From a checkpoint of a small mixture-of-experts model trained on Wikipedia: 5552 steps.
Below are experts of layer 2 (counted from 0) of a mixture-of-experts language model. Rows are named up (a neuron's input weights, with its number), down (a neuron's output weights, with its number) and show model dimensions 0-191. Each number is 128 + 24 x the weight over its row's rms, rounded and kept within 0 to 255.
Before each expert's rows: "comes before" lists some tokens at least twice as common just after its tokens as in all text; "mostly gets" lists some tokens that are sent to it at least half of the time. This comes from a sample of Wikipedia text that the model never trained on. Tokens count by the router's weight.

# expert 13
comes before: " ", " —", " MPC", " −", " +", " Haleakala"
mostly gets: " San", "ric", " Sc", "ich", " Michael", "ert"
up0 [161 117 169 116  87 126  99 147 120 128 117 134 134 155 152 109 133 113 119 128 127 162 131 120 171 160 105  99 104 144 146  90 140 122 154 144 148 118 140 110 127 137 144 105 105 129 135 159 165 125 157 173 145 108 141 116 120 178 114  94 122 130 110 107 110  95 145 122 119 132 119 137  95 119  97 129 134 157 112 135 138  91 116 103 138 100  89 157 110 151 176 119 131 140 154 127 133  95 132 176 114 109  84 141 130 151  75  62 175 129 141 151 140 122 104 119 149  93 133 162 147 145 160  88 129 102 144 116 133 130 130 137 106  74 120 108 103 109 108 115 123 135 131 108  98 132 100 100 154 114 111 118 123 147 154 101  91 167 144 144 164 147 121 138 131 139  70 152 109 117 116 135 128 120 175 116  76 102 103  55 118  97 128 104 121 123 102 152 118 127 168 172]
down0 [146 161 119 142 141 169 103 138 103 182 139 130 183 154 117 137 119 140 140 117 111 133 119 105 131 136 111 114 137 118 131 115 139 144 109 135 103 119 120  96 112 120 142 146 172 103 144 124 162 132 123 123  72  97 146  98 128 137 145 156  86 120 175 188  94 129 120 130 165  96 140 140 146 159 195 152 123  94 104  56 134 146 118  83 170 129 154 113  84  85  96 133 136 149 143 138 118  70 131 115 150 116 120  95 113 106 170 104 117 144 113 120 130 109 123 123  69 147 117 127 136 127 138 126 137 133 118 126 139 147 149 106 109 145 130 106 127  91 127 142 133 138 137 140 153 117  98 140 163 128 119 130 127 123 128 113 151 116 107 133 112  95 160 103 164 137 130 129 149 103 154  88 103 141  99 172 152 146 157 106 104 175 143 174 123 167 110 165 111 105 127  92]
up1 [131 128 170 157 171 151 132  97 100 118 129 144 118 107 159 130 103 129 152 147  99 131 122 114 138 139 208 150 127 128 153 141 112  89  78  91 105 112 106 132 130  98 139 110 100 120 158  98 135 114 116 184 133 159 125 157 163 109 160 135 158  92 171 103 154 106 192 124  92 189 114 133 137 147 136  97 150 162 136 159 118 147 155 110 135 143 159 148  99  97 105 113 170 175 145 144 121 117 149 155 103  94 116 170 130 159  96 114 137 141 133 124 142 149 120 154 114 113 151  90 123 110 148 162 127 119  88 127  73 129 141 123 149 141 130 118  94 100 113 146 173 171 121  97 123  89 162 116 136 128 130 112 128 103 114 128 120 139 124 163 120 127 117 127 140 132 116 154 138 130  96  86  85 132 145 115 134 131 115 105 162 115 115 162 141 158 143 133 139 120 125 147]
down1 [182 129  97 139 175 114 157 123 156 118 145 209 121 140 146 135 130 121 103 113 184 147  92 126 114 108 150 160 142 142 127 103  84 131 153 168 165 109 122 116 138 117 111 124 105 147 143 108 116 134 113 130 144  89 124 127 121 138  96 157  60  99 147 141 135 132 124 135 157 109 139 140 116 122 153  99 129 145 124 157  93 200 161 111 126 139  83 133 107 109 138 128 173 112 120 111 115 118 154 164 143 109 117 170 118 136 135 108 148 168 124  72 118  85 114 131 132 126 102 174 147 118  86 126 124 121 168 128 142 140 127  84 110 116 110 122 131 130 150 159 132 140 128 124 108  94  78 113 138 169 142 129  93 109 112  63 124  99 142 133 118 137 163 123 141 125 108 136 136 104 108 143 108 110 146 138 107 104 141 117 181 130 155 109 168 104 129 132 141 115 125 122]
up2 [134 158 174 115 125 118 117  95 128 128 107 136 134  82 134 105 100 126 157 133 109 144  84 165 127 128 144 142 167 144 133 179 121 119 153  99 135 162 149 116 126 133 149 107 123 129 138 130 136 125 118 168 152 131 119 109 130 107 170 166 156 139 117 120  99  88 141 155 122 109  97 100 105 107 105 155 145 147 136 139 123 173 111  79 131 124  92 159 151 148  85 121  91 104 124 108 129  93 111 141 128 122 155 150  79 150 107 115 163 127  83 130 140 135  94 116 117 135 159 137 110 109 165 115 100 139  93 113 163 155 140 129 135  88  90 122 119  86 140 126 163 149 154 124 144 107  81  84 153 128 190 151 137 123 150 108 115 142 132 143 103 143 110 110 140 108 133 160 149 107  65 105 171 141 180  90 115 163 123  90 169 152 121 129 131 100 144 125 103 106 128 135]
down2 [116 138 107 151 127 163 128  94 135 106 154 137 142 124 137 140 154 147 104 124 140 117 112 128 133 107  66 133 120 138 111 109 118 135 122  75 119 142 129  75 104 146 131 103 139  94  98 101 168 115 123 137 151 146 117 126 110 121 109 146 137 142 142  99 156 136 199 160 175  96 149 146 103 120 152 139 110  96 147 131 142 171 112  65 125 119 125 132  81  99 114 115 119 130 151 148 171 135 141 152 132 138 135 174 123 169 100 130 134 124 128 110 140  99 154 117 133  95 102 126 159 150 111 142 124 141 140 139 154 139 104 110  68  95 126 161 155 143 109 183 129 160 113  76 145 110 110 133 109 147 150 115 109 123 116  85 193 133 120 120 111 122 118  94 169 138 102  79 114 103  95 152 107 145 182 123 134 131 152 149 147 115 108 108 141 158 134 149 149 152 132 169]
up3 [116 110 101 138 144  96 154  97 140 127 123 105 121 122 137 152 100 139 124 151  82 144 115 137 179 102 113 168  64 126 140 100 108 144  90 121 126 145 140 134 123  91 105 152 128 144 126  81 117  96  99 123 157 121 134 112  80  79 100 153 101 142 109 122 131 152 124  89 109 162 149 140 174 133 150 106 112 143 158 139  99 139 132 172 138 164 177 151 121 143 168 140 123 125 100 145 131 138 145 134 113 112 149 140 121  87  95 131 132  86  98 132 143 153 160 159 107 113 147  72 147 140 117 145 141 160 126 168 134 147 145 122 111 120 139 135 105 140 163 149 123 153 147 113 119 110 180 137 115 139 143 150 158 112 133 115 153 138 112 104 170 129 129  84 135  88 149 182 149 134 129 107 109 158 139  86 166  86 146 154 175 164 126 177 122 127 127 115 112 132 137 125]
down3 [157 138 131 160 148 100  89 149 175 109 144 112 165 121 135 112 160 170  85 123 163 170 144 152 138 115 146 124  84 119 121 116  95 120 121 112 160 109 158 146 132 150 143 167 125 151 109 132 140 133 135 127 134  92 157 135 165  97 150 125 115 137 122 154 124 105 106  89 137 154 105 128 109 107 108  92 128 132 146 151 100  84 123 133 118 134 120 129 147 189 148 136 121 103  74 129 140 118 145 173 147 129 152 155 156 113  98 125 109 169 115 139 128 120 147 117 174 137 159 140 105 119 104 121 147  81 134 114 127 150 103 111 159  97  79 136 116 135 178 145 170 134 153 124  97 125 150 132 155 108 137 156 128 115 142 128 140 100 121 111 142 126 111 142 108  97 114 146 104 100  43  89 131 114 129 133  95  76 161  93 167 107 135 112 128 117 120 103 160 165 106 132]

# expert 29
comes before: " |", "0", ".", " |\n", "1", ";"
mostly gets: " pre", " could", " Votes", " without", "ept", "ment"
up0 [143 104 167 114 126 136 111  95 151 178 116 139 137 119 125 127 146 164 162 133 129 122 117 111 178 109 111 156 120 142 142  98 170 136 121 159 127 143 175  59 112 156 154 107 113 145  90 142 130  97 139 156 126 113 150  87 147  99 152 105 128 121 162 148 143 114 126  94 102 171  86 117 145  96  71 118 152 100 132 125  59 116  92 125 117 100  87 147 105 130 152 109 120 130 105 145 158 130 130 113 128 115 119 174  89 139 138 154 116  90 108 126 125 138 181 110 135  98  98 163  94 143 171 150 142 126 105 157 124 112 117 125 121 157 137 148 115 104 100 116 105 117  98 131 102  93 125 159 186 168 143 133 132 128 144 121 167 112  80 114 131 150 121 153 138 132 135 112 156 143 146 117 121 122 141 115 101 137 141 143 146 116 124 113 152  84 101 160 145  98 118 112]
down0 [132 137  98 148 118 145 116 140 105 194 124 149 116 142  88 117 126 113 111 150 125 139 143 127 130 150 137 135 181 145 138 129  93 113 128  93 150 157  85 149 126 133 109  99 128  98 154 153  93  96 119 133  95 130 137  88 105 126 146 118 119 118 103 125 116 119 101 145 172 143 108 123 110 133 140 125 158 122 127 151 145 126 130 100 143 150 137 151 146 105 117 160 121 159 151 145 142 142  77 148 164 134 169 123 173 141 105 114 126 105 129 176 152 115 141 111 158 119 173  86 135  77 145 118 114 122 117 144  99 149 141 152  91  81 108  65 108 170 164 109 106 155  91 126 129  91 157 160 140 108 100 137 130 109 172 151  77  74 153 112 139 110 143 133 154 117 108  71 124 143 145 146 105 144  92 111 137 132 154 155 106  96 173 127 140 117 120  99 151 136 120 122]
up1 [149 108  94  82 154 111 135  72 150 119 134 147 138 121 109 144 119 132 146 115 145  92 125 148 103 130 126  97 135 124 121 101 132 110  88 139 113 149 137 129 123 114 150 158 123 163 134 149 132 146 102 108  79 152 154 137 121 142 172  98 111 149  90 110 108  86 133 128 120 139 165  95 120  90 142  67 122 125 120 101 114 106 118 157 137 150 158 109 110 156 114  95 150 145 176 122  85 115 133 110 126  85 173 116 104  91 137 132  97 148 150 127 106 136 112 159 123  74 146 120 145 113 132 108 120 198 155 141 140 118 137 157 118 119 154 100 147 162 118 126 150 105 105 128 131 128 132 155  90  89 120 101 154 121 100  76 116 141 104 120 147 142 120 109 157  94 101 119 166 155 124 162 152 106 168  88 142 112 173 109 112 166 142 143 114 137 163 142 104 174 146 124]
down1 [113 122 130 118 101  92 143 126 113 131 137 121 128 160 192 121 133  95 163 142  98 135 112 149 168 123 134 139 115 108 109  79 140 187 144  91 136 115 154 142 152 123  98 125 136 132 139  86 120 137 136 183 125 116 134 121 163 100 176 120 111 114 141  85 119 120  95 167 184 129  65 154 111 148 113 136 138 159 116 126 146 116 124 120 117 118 130 146 132 125 120 137 116 139 114 119 143  81 115 123  79 158 113 133 115 163 133  94 160 112 103 139 142 119 147 158 108 170 100 144 137 183 112 128 122 136 113 138 123 137  82  88 105 157 137 139 113 111 125 114 108 127 138 108 121 170 121 138 168 149 130 133 157 122 142 139 146 106 172 153 186 127 145  85 112 117 155 151 105  91 129 121 122 164 130 130 110  95  88 108  80  88 140 104 152  86 138 169 157 143 122 122]
up2 [123 140 118 104  95  98 147 113 137 118 150 158 172 141 144 107  91 137 132 154 162  99 125 111 154  97 131 135  93 147 162  82 123 168 170 125 108 154 175 144 154 173 113 149 101 173 117 121 120 152 149 113 149 163 152 174 112  95 110 133 110 127 116 142 139 166 208 137 107  90 101 136 109 128 123 135 102  97 114 137  80  95 130  95 155 130 137 157 147 125 137 116  93 106 124 126 135 112 145 104 143 152 162 152 113  98 125 127 103  74 121 134 150 111 108 129  89 136 154 133 119 159  90 122 127 137 102 151 137 143 124 114 131 108  99 114 135  66 129 118 136 149 121 140 102 137  98 119 131  93  94 113 134 130 198 144 140 136 146 158 122 102 109 139 131  94 161 145 123  86 134 104 153 180 155 122 125 133 135 113 175 129 105 128 112 118 142 131  95 130 132 156]
down2 [185 109 132 151 143 113 115  93 126 129 133 116 106 117 146  74 121 146 118 167 140 103 159 113  98 153 147 146 122 166 111 169 173 110 129 137  90 153 124 119 139 164 133 122 118 140 134 128 177 109 129 126 114 117 130 150 119 149 174 176 116 139 113 187 152 130 155 105 147 125 120 109 114 111 109 128 148  79 134 100  99  98 131 163 129 125 115 127 104 159 106 113 129 135 118 125 156 147 140 105 115 131 135 137 128 177 135 104 106 121 159  95 130 109 144 132 196 119 156  82 126 114 159 126 139 121 123 128 104 141 110 130 139 144 183 122 119  65 141 144 112 109 101 105 135 106 125  76  97 131 114 119  73 115 120 117 105  92 115 110 124 165 144 139 120 205  85 116  75 135 124 142 155 114 158 107 127 122 121 136 126 150  96 161 103 130 124 133 120 176 126 144]
up3 [117 123 135 102 157 143 133 150 134 148 112 125 158 105 108 136 110 141  98 136 145 115 112 133 126 138 137  92 142 126 124 112 107 118 121 141 162 141 130  98 114 105  91 152 119 112  90 143 120 128 114 132 111 115 141 127 149 133 138 190 174 174 233  93 136 133 108 138 126 144  97 145 115 109 131 127 124 159 109 119  68 135 146  67  92 156 118  87  88  93 138 125 127 170 121 163 126 112 114  45 143  99 119 131 162 151 111 142 129 129  92  60 116 128 140 116 101 129 144 141 133 148 176 158 122 133 139 145 164 118 120 115 126 153 127 112 148 143 121 115 145  77 140  84 142 150 155 149 162 111 122 108 159 148 135  97 154 126 133 107 139 167 144 133 149 110 121 188 111 158 137 120 106 126 134 122 122 109 103 117 126 144 149 138 128 145 101  99 117 109 134 117]
down3 [112 109 124 150 143 114 154 104 148 145 122 127 119 142 117 126 121 130 126 181 121 165  96 121 138 106 118 166 105 113 150 158 115 101 162 106 117 105 102 137 104 116 115 146  93 176 145 152 110 113  94 154 111 147 103 155 100 130 150 140 172  83 103 108 129 117 181 128 152 116 138 182 138 132 100 167 145 110 153 159 162 140 140 138 123 151 176 173 179 112 107 171  90 109 132  97  74 140 114 130 108 153 118  81 123 141 104 126 103 119 134 143 139 134 102 164 127 132 167 108 112 117 108 132 112 126 116  79 133 106 110 144 175 131  86 140 138 188 144 117 144 136  81 130 103  97 127 165 183 130 132 148 103 129 125 116 102  82 133 130 161 135 124 140  79 137 148 110 131 147 104 111  94 136  83 142 111 141 122 160 121 134 111 140 136 122 164 112 132 127 113 134]

# expert 23
comes before: "20", "19", ",", "18", ".\n\n", "17"
mostly gets: " years", " season", " top", " months", " war", " noted"
up0 [152 152 141  96 141 142 144 162 116 147 152 152 114 108 159 111  99 146 161 179  84 109 146  78 104 136 157 138 122 126 160 105 152 122 119 173 124 155 142 124  98 111 141 150  68 111 139 113 128 125 121 147 118 145 119 127  68 141 135 122 120 123 186 131 138 154  90 100  73 161 107 163  74 160 137 149 130 132 141 153 138  98 105 100 129 159 176 161 112 147 125 143 175 144  84 150 122 126 104 154  89 115  93 107 117 150 104 104 136  85 142 139 137 169 157 146 113 110 128 142 147 119 136 146 144 136 137 111 129 121 107 110 130 101 120 117 107 116  92 115 149 104 146  91  99 132 133 118 130 147 146 131 146  74 125 133 157 115 171 106 133  94 112 149 121 130 102 134 131 118 148 148  79 106  80 113 131 112 103 150  90  99  96 178 136 146 127 121 132 126 132 110]
down0 [143 133 159 116 131 106 103 155 172 111  89 139 153 145 114 120 172 121 140 102 121 155 162  98 192 120 146 179 124 140 120 112 113 142 103 168 151 100  79 121 128 106 151 145 155 137 187 151 123 128 132  97 125  90 135 135 145  96 145 131 106 144 134  71 111 107 107 122 131 102 153 121 131 167  79 140 108 114  99 108 121 104 107 134  86 155 147 135 139  97 137 119 151 139 100 161 166 115 117 129 139 149 142 124 111 119 126 137 124 107  93 122  83 121 119  95 127 170 116 127 112 132 124 125  96  78 120 174 102 125 136 119 141 102 132  88 137 117  91 125 148 167 115 128 125 138 170 132 109  93 111 154 110 196 103 127 126 164  98 125 105 132 148 119 142 113 106 151 144  98 144 128 150 127 171 147 125 100 113 142 107 104 180 167 113 113 164 124 150 171 128 145]
up1 [101 121 134 153  85 114 155 134 139 108 148 187 135 117 148 134 127 116 126 104 127 106 167 139  70 136 129  79 109  94 158 101 133  99 140 154 181 135 129 154 112 129 140 133  92 143 147 135 135 123 144 147 121 123 148 136 140 101 159 130 140 162 109  77  95 148 143  97 122 188 125 101 158 122 131 136 109 115  95 128 134 108  99 122 157 171 149 164 114 121 147 145 125 152  98 128 129 120 106 155  94  76 109 123  89  65 134 158 113 121 101 133 150  98 167  93 112 140 179 115  84 172 121 130 139 119 128  85 170 118 111 135 114 122 148 111 133 131 121 119 143 148 119 166 157 175 152 122 112 114 106 122 148 111 101 101 126 134 150 141 154 139 136 122 106 110 115 120 135 149 122 138 155 154 163  95 117  61 157 155 139 150 162 146  94 120 134  96 137 131 149 121]
down1 [154  96 109 139 162 138 153 139 125 110 150 149 125 112 153 100  70 127 123  99 122 106 157  96 119 166 106 172 141 163 114 124  95 103 161 102 126 155 165 167 141 121 100  71 129 107 127 101 121 156  97 113 111 101 118 129 118 116 118 114 153 149 164 104 114 125 149 127 118 135 122 160 189 145 141 151 123 110 125 104 160 127 136 102 148 159 135 145 138 128  92 132 139 131 146 142 175 112  83 137 154  95 155 133 149 131 121 111 150  99  90 112 150 203 134 129 154 150  89 136  98  85  92 114 163  76 100  96 127 160 108 123 117 148 138 116 119 150 162 140 127 136 118 157 140 161 107 159 147 145 146 130 157  61 138 128 109 149 137 140 113 148 113 106 125 113 107  76 136  91  88 141 145 128 139 146 129 147 146 113  73 122 129 113 129 113 123 115 127 157 136 118]
up2 [119 142 115  97 137  69 149 137 117 128 134 135 150 113 138 124 121 141 106 135 105 136 122 179 138 118 118 119 113 127 126 105  96 132 130  96 134 125 150 110 105 116 155 179 122 148 129 145 167 174 158 141 117 127 161 126 137 101 148  89 102 101 101 112 122 121 134 154 133 161 112 120 121 112 153 103 129 148 158 140 124  83 129 179 173 118 112 122 133 127 143 101 101 143 138  92 113  98 136 179 135  85 162 136  71 146 140 159 131 124 171 128  90 122 181 144 150 129  96 119 150 155 161 126 122 139 149 109 188 131 130 124 146 109 124 104 135  86 103 104 116 102  87 159 133 106 148 134 106 112 153 136 164 130 101 145 124 118 123 114  96 119 112 124 118 123  63 112 171 147 202  96 122 111 141 100 152 113  88 118 108 143  97 130 150 145 170 106 105 153 159 138]
down2 [122 138 146 127 126 124 156 149 134 119 112 129 118 118 146 147  81 102 131  99  91 118 126 149  96 157 105  98 109 128 104 179 190  58 123 111 105 138 126 149  86 132  93 115 112  92 157 115 117 166 150 149 125 146  91 101 131 128 125 111  88 163 128 137 109 167 113 139 190 135 128  92 137  93 128 128 122 155 149 148 196 117 116 110 132 139 125 106 165 148 101 144 128 107 167 126 142 129 105 117 158 152 110 118 164  94 136 168 155 151 119 139 128 141  95 120 162 131 171 120 146 134 121 127 143 101 110 108 110 184 148 103 117 128 109 143 167 129 129 145 141 102 151 123 173 114 100 104  89 114 154 126 112 174  95 145 121  97 108 160 140  90 157 126 127 127 168 106 109  99  88 141 135 163 144 135 128 110 108 119 139 150 118 116 157 127  99 105 116 160 149 113]
up3 [123  96  75 105 130 117 143  98 125 159 137 156 102 147 138 138  96 179 122 166 134 151 106 106 129 118 147 120 151  97 117 133 124 143  76 140 109 113 138 142  97  89 156 174 133 177 116 136 153 145 130 181 125 134 113 101 154 156 152 128  99 139 164 108 175  99 117 100 108 146 109 147 131 130 124 129 156 135 169 155 122 151 139 120 139 130 146 140 115 133 176 143 104 102 106 147 154 116 155 121  98 152 156 139 137 136 131 113 130  65 126 156  90 125 183 122 134 108 127  83 142  68 117 175 106 106 139 145 145 125 109 133 137  91  97 166 134 111 120 106 113 164  95 111 132  73 150 141 115 124 140 137 126 148 141 123 140 149 130 141 133  95 128 124 123 116  95 153 132 151 167 134 166 161 139 116 119  87  91  87 117 166 139  94 132  79 134  94 119 110 140 143]
down3 [122 101 138 121 152  99  93 115 177  82  69 120 140 138 118 129 116 128 144 139 152 116 155 113 146  96 145 126 141 119 104 154  95 124 141 118 114 127  99 119 162 135 165 111 154 180 112 118  92 146 133 119 111 165  96 109 116  71 152 139 144 112 112 116 135 139 128 155 101 128  91 140  92 133 155 110 156 151 132 127 106 165 133 111 154 169 135  88 107  95 175 155 102 123 181 151 160 133 142 114 123 132 103 123 112 145 134 138 120 123 127 100 126 141 135 128 166 178 184 137 103 154 113 136 103 123 160 144  67 118 154 115 152 127  71 104 128 130 114 152 119 133 130 115  95 135 136 140 117 140 134 162 170 134 109  99 178 160 110 132 121 115 152 143 117 115 123 149 121 102 112 138 154 150 110  73 102 126  86 133 119 151 154 152 175  91 108 112 116 132 148  85]

# expert 31
comes before: " |", " |\n", ";", " JPL", "_{", " |\n\n"
mostly gets: " JPL", " Haleakala", " ·", "°W", " went", "-STARRS"
up0 [102 154  95 108 130 122 127 127 118 174 159 102 114 156 150 126 106 123 141 123 147 136 115 138 121 130 132 143 166 104 130 126 137 155 120  70 150 113 133 127 120  95 167 112 124 129 139 126 113 137 136 164 110 151 148 140 150 121 147 123 155 138 158 124  82 125 133 107 170 132 135 136 136  91  82  91 125  94 110 101 107 103 152 150 157 134 166 109 165 191 134 158 181 145 117 114 137 114 101 115 114 126 125 129  59 102  91 107 193 102 144 143 131 113 100 105  70 108 107 157 116 109 141  63 155 101 128 125 143 164 108 140 148 120 123 117 163  91 129 109 127 136 131 146 124 139 143 126 131 156  92 128 136 149 124 109 112 116 127 121 103 144  64 110 120 137  93 123 128 127 126 144 114 169 117 121 152  89  97 127 131 126 100 125 107 120 176 108 193 124 139  86]
down0 [116 147 164 125 142 114 121 125 174 106 127 118 164 122  89 143  69 128 124  77 164 113 121 143 143 111 149 138 115 119 150  97 143 165 145 146 151 128 133 131 155 148 120  92 107 170 124 147  86 117 168  89 143 150 136 170 104 152 142 126 112  99  95  99 146 142 168 144 115 121 152  79 143 127 123 181 174 135 156 108 103  93 134 108 110 117 133 171 122 120  93 129 153  83 122 166 107 128 159 119 168 113 138 126 121 129 116 157 139 102 101 156 154 102 121  82 154 126 150  88 102 111 111 107 119 135 150 131 127 148 139 116 129 124 100 126  97 147 106 102 130 169 135 104 139 163 135 117 136  77 112 135 130 122 132 150  82 111 138 126 129 133 131 116 111 153  92  99 146 140 114 115 148  86 172 112  88 203 141 135 163 148 127 155 143 117 123 116 116 114  84 134]
up1 [149 150 173 127 165 124 155 144 144 130 143 135 111 137  92 157 117 122 143 129 163 121 138 148 125 173 107 103 107 130 141 113 120 137 123 159  81 139 101 144 114 128 128 154 142 162 107 156 125 148 103 149  86 112 133 141 102 138 141 117  95 140 126 159 100 157 137 157  98 124 193 120  94  92 105 122 125 108 160  90 132 131 142  91 122 109 133 123 140 146 116 101 121  73 116 138 156 100 129  98 124 105 107 159 130 116 156  98  94 133 124 152 125  95 139 136 141 118 142 133 108 104 118  72 139 118 100  95 181 147 154 123 119 148 120 152 155 112  99 137 150 126 129  81 110 116 115 128 103 143 155 117 114 158  96 132 100  96  93 190 177 129 153 120 137 152 120 182  97 140 152 105  86 200 133 122  82 124 157 129 149 159 106 147 106 122 100 109 107 112 146 135]
down1 [126 135  85 148 122 110  91 137 139  85 151  93 130 100 123  80 119 134 151 151 105 111 155 121 122 146 119 129 144 133 165 117  80 138 127  83  91 164 175 145 143 164 101  82 142 177 140  88 140 159 107 149 135 112 128 130 182 126 136 118 148 122 143 117 117  92  98 123 145 118 125 114 113 146 116 136 157 107  95 128 130 106 144 102 121 100 136 159  98 108  97 142 130 107 103 171 152 117 148 184 158 136 125 122 143 161 156 130 102 118 116  97 134 157 107 131 126 128 118 115 154  97 133 152  97 105  97 154 117  98 128 141 117 176 116 154 160 147 109 150  82 101 101 118 166 168 117 174 132 110 133 137 135 119 124 129 129 121 161 174 124 135 185  91 161 155 137 128  63 118 119 120 148 111 124 105 118 124 123  81 147 138 113 135 157 151 139 121 142  88 147 160]
up2 [152 112 177 109 151 127 128 155 119 134 108 148 125  98  91 150 117 101 142 152 127  97 116 131 133 126 130 124 112 143 143 103 159 121 146 165 132 121 115 120 121 155 138 130 159 158 149 117 128 106 135 148 116  90 138 105  98 188 132 114 144 144 109  71 129  88 114  84 102 130 117 104 115 129 151 166 122 117 179 128 106  94 169 129 168 152 140 143 145 134  95 167 135  88 126 118 154  84 105 120 127 119 118 113 134 119 143 141 125 128 134 131 151 160 159 115 111 116 122 137 145 109  86 148 147 135  72 125 231 133 138 143 162 114 159 140  89 106 120  91 104 103 153  83 141 152 102 140 109 104 131 138 140 112 181 142 131  91 155 135 140 147  70 144 128 126 161 136 125 139 133 109  78 120 114 145  89  83 129 112 127  84 132 141 136 120 116 126 116 156 152 115]
down2 [184 122  96 137 125 127 112 128 155  79 153 152 111 176 115  87 139 154  95 147 148 113 140 169 155 160 149 150 126 163 138 142  71 137 130 122 109 106 104 162 120 127 124 151  84 144 167 128 133  98  86 106  90 128 123 124 122 148 149 141 135 136 107  98  98 115 122 112 112  90 163 140 124 123 153 110 100 107 108 152 117 116  97  96 121 123 153  62 111 132 176  99 130 122 130 111 115 177 116 156 108 126  97 116 112 106 149  75 128 143 150  96 126 127 124 140 144 128 140 107 156 105 128 134 134 108 180 165 109 135 138 112 108 164 128 146 131 104 161 147 114 117 122 174 117 125 140 117 142 140 139 114 102 140  83 123 181 111 118  98 137 124 138 132 129 177 136 111 132 143 163 129 156 144 156 115 107 116 171 101 170 111 121 151 123 136 142  69 115 109 160 176]
up3 [121 141 154 155 168 114  96 109 145  94 125 157 133  71 178 158 150 115  98 173 117 143 128 161  92 160 130 137  90 143  96 120 115 138 107 162 150 117 106  84 103 113  96 129 114 143 126 136 127 132 113 181 151 121 145 103 126 155 164 154 128 121 109 141 132  95 147  94  97 185 146 144  88  89 128 144 148 119 121 122 119 118 121 129 147 154  88 123 142 142 134  86 133 155 154 162 139 116  99 142  93 134 161 145  93 142 168 157 112 118 155 129 132 147 150 134 116 137 157  76 160 174 148 104 121  92  90 117 140 140 168 152 147 174 148 154  87 106 146 132 158 130 133 119 132 124 127 128 106 144 111 146 149 100 133 111 136 144  61 156 115 137 122 137 151 114  92 112 128 153 119 124 104 141 112 151 119 128 115 116 130 109 151 143 101 101  97  75 131 152 165 145]
down3 [150 155  98 129 120 130  99 137 140  85 105 108 166 116 107 150 105 123 143 116 132 135 147  76 140 114 110 128 149 134 106 133 123 160 127 188 112 169  98 170 125 119 100 119 156 110 186  76  87 123 105 140 119 106 136 111 132 164 126 157 134 156 141 137 147 110 127 129 129 148  91 137 104 189 153 115 141 119  95 134 100 151 141  82 151 139 148 138 147 110 180 156 139 128 122 120 113 146 126 113 111 153  91  99 112 133 130 104 111  96 102 131 147 150 133 130 120 127 143 108 136 122 109 124 147 119 155 176 168 122 127  62 148 152 115 141  94 158 125 183 140 103 126 147 125 116 119 135  87 132 125 127 140 165 145 124 111 126 165 136 116 107 157 136 117 117 142  56  92 152 143  92 154  90 122 142 123 121 139 101 166  87  94 120 141 151 125 114 160 154 103 167]